Experts of a small language model: a variant of Muon for the experts.
Below are experts of layer 3 (counted from 0) of a mixture-of-experts language model. Rows are named router (the router's row for the expert) and show model dimensions 0-255. Each number is 500 + 40 x the weight over its row's rms, rounded and kept within 0 to 999. Numbers have three digits each.
After each expert's rows: a language model's description of what the expert responds to; "mostly gets" lists some tokens that are sent to it at least half of the time. This comes from a sample of Wikipedia text that the model never trained on.

# expert 21
router:437447436497533579482425494525500501518524420446526497547457395433524516507475518464543490535524549593502533503474499502557486574520461483463472524437480437499522495586502509517505496526568577522537476442510458505534485513399491494446493524494495508514461499435481420483526467548518472501470540482567483475566437538418521507537426470462531520464506492475521525500510540482474523542446509488421501498509561466510481455552494590546521480496494564514545487492481468466496489490475521562531506509524530446601496543494552487571497524516458505514454532516495505481519561411516607459491476474518412428475508453509484499430433514518524535565547525487458553491507462536519579560492523479431537513478495592505464511537433569508506460528495444503533502476471481486562557542453450
It responds to: Mid-word consonant clusters
mostly gets: "acc", "ath", "ph", " past", "att", "igerian"

# expert 44
router:524438512481479523517483492509482542478540537498568490492486418433512521480478542482522483538587562496493525567565509472497559490469519552425527465535546481562473526462525516493492438547536567500484499550540483469563490458448457502410498527467414466570572489423531475517558511562516516446453528550537505425550456555489466389468457501513510490487430504499494479537530522512529534429412520503493418555510505469476495508499525536475473478558429464465532504523489491468508470500539539537526506503493434434571422478468397514511446518496495506469493497571483470458542531458434452522576461438468481487502539472575439538469482500531561516554559530498475516453555501458472484651495495538482515516471495496497488557541478540469490488504488496456560487442487464510476527484554449
It responds to: Mid-word pieces and hyphens
mostly gets: "-m", " meet", "-f", "ifth", "-c", "ched"

# expert 62
router:520486483484471532524451482496525546477490494540492543515495449524553502515444459488522499580542578591531511479452511455549494581483437496472548466448533452508526493522517524481414471489536531528504467381572469471479489467510415509494497554479457551478519484524440484435496486503546539386485509502451512502563473538473499439600490468529465461498464482482457559467458512474504520461470570502500505560491586522438446442532389536576467479514459480492549456498520446442470465466474545513477507475554478485536461490463479466490554518550503505482483457514523549494480524413487549504490503482531531477497509483506483543542495541509502511539583474527511520443532477622476520517495459460422602478500521539478518521456408490587489474511484429435459542512475452479496446538476428
It responds to: Initials and name particles
mostly gets: " de", " U.", " John", " William", " J.", " JP"

# expert 10
router:430487526491448476563435513427534509514507527566480511478423540513447531428510419462484472463516529531525525423441533516530568493535441525447563507533485490516529532473457409473485489505476511518480474502530494449460516418468407457521494515537481476559536482490416451426516500550583578512469546509499485431508447538506508486523453510462451473521426475455536521555424502469532487477470538494451462594509547466418561444478514530503481442568463592502561436515466488467522458572545526502489505577509493480511481502489499480539526490520482509489449454538519454466593468508540513458582511503459501546475493487487489526510455477510551523542560573452495566425531469470548490519518461478492587440457486489466460508508487439549514464534463473534551519506461489419525463506506474
It responds to: Mid-word ar/ir pieces
mostly gets: "ar", "ir", "kar", "ar,", "ar.", " ir"

# expert 23
router:442522531504483569503449484515555514516550512541528512542451564528473538473510440423569468538519534535476522534510534540513514456514409562510478533478620441519542553478522493489455453523437477549453512447554514470456505446503413487498491526471512477480572481467478480427500513524537513420503515581557472501480452495461592530503446461450480492451478476436536495463460532467485436450503517471490418541508561489561503469596553497446486467489452431518482419522474473498523477451536552499546503504470409474465582431524459459572548468485545528467489492571511541438534516500466525501470505520560411470537523517487498504444458492509480525531542561471500556419491419497516469481450430465516531495488531529499470571454487499522487492524442496528566515437487458493485494475510452
It responds to: Closing quotes, "-al" pieces
mostly gets: "\"", "al", "\" (", "\" |", "\".", "\","

# expert 48
router:484438542458512517481430533510490518446519564584550535500481479520470511466426468463472422511589540572462517518487514455473503519473584518460536484507538507461536541450423465437499483496522502597501494489500510432514464514569446486490483479502454468496547491515488439473492534523560512435512507552500541546544439490407556413511480514556488483521528415504413518545481550425491591512475515485500491590503547503467523428489545556572460440468506438509541427472502421507507474491542567518535520452447515472490495523494517457535530484524557530578500497498489436458484524476464560539453511472475540419522569566516457511473433484491501575549509466502548513467519508509499515539466575512513573500485485488484495431525429522528543410511481548478486448532482478492466551512535493
It responds to: Mixed middle pieces
mostly gets: " dep", " (c", " dec", " syn", " mot", " (p"

# expert 19
router:451495530493509510544496533500525544490564437556555521507557515539407573490481451429529432538534554546501445505529458453529518477532481531487513454526492465481532472447490444455489494470535520546498437495514479438526466482453446525492491599549498501482492491460500487495493514541591601460490501484520545532512474513477538520489515552494460530508437452402509598541484456433516532460456497492479511595513515523427532502536474576566462506478467458575533465499449461441553512470554520543511507529504476458484448508486485513597585485543478501461455467523500435494543485431501505476474504475430526473524556509546470611482415460499514542481493521470540584520537473514470519492507449399477546465498473555484508453486464477562475498610524410487510535488518448504509473519513505
It responds to: Proper-name pieces
mostly gets: " Richard", " Arthur", " Harry", " Steve", "ette", "stein"

# expert 24
router:434414448478520487498431489528559530529452481498525547556401486543432532485464408421572509553472556568521477487508489465519481523513496525450481569468488481580534493471532467478468495415442477584539460466519519553488465494514499519516495512495464461483468502473382466524507521507549493482438560537480527489513457540513500564493500527446479466531519432485510486492492519468491516519491508500476448488542518558469602490547508539529466360553484513474481414459431441477538482500523517489472508510510475498522442497479442499493519478446467508522448501536573503530524513409515504503576541453457477437508607503544480512490464475522510468487447495499511601536562486516600496543515504491496524466458448548470508456527403448539520496573476438514513476475535430509486491472517499
It responds to: Plural and possessive endings
mostly gets: "ins", "'s", " These", "ers and", "er's", "ains"

# expert 56
router:476479533400513543484466512490467545487514517530496526457489523496528551476491468423580456535549546538477448490516544460610534512557454556405499449508528496462554505478499467467502461472577547537484468480519475485511533469499478446492491585490490458522539492493531568504491448528589604502444525482518529515531436528490531509489563564498489517475456477433519514492457459447537585487484516487461525519493470470438478481570503553544438441484463426536546488509489507449538519471606565586487503516543457449511496472485449534551534472545480516501503493484561452477575580503468542485498489504494514439541507460482446522493471487530554521493507508503553574482486488495468528483470499432456515466484516552446488481508413524541539442607480408567525486385502457513517491508522526
It responds to: English first names
mostly gets: " John", " William", " James", " George", " David", " Smith"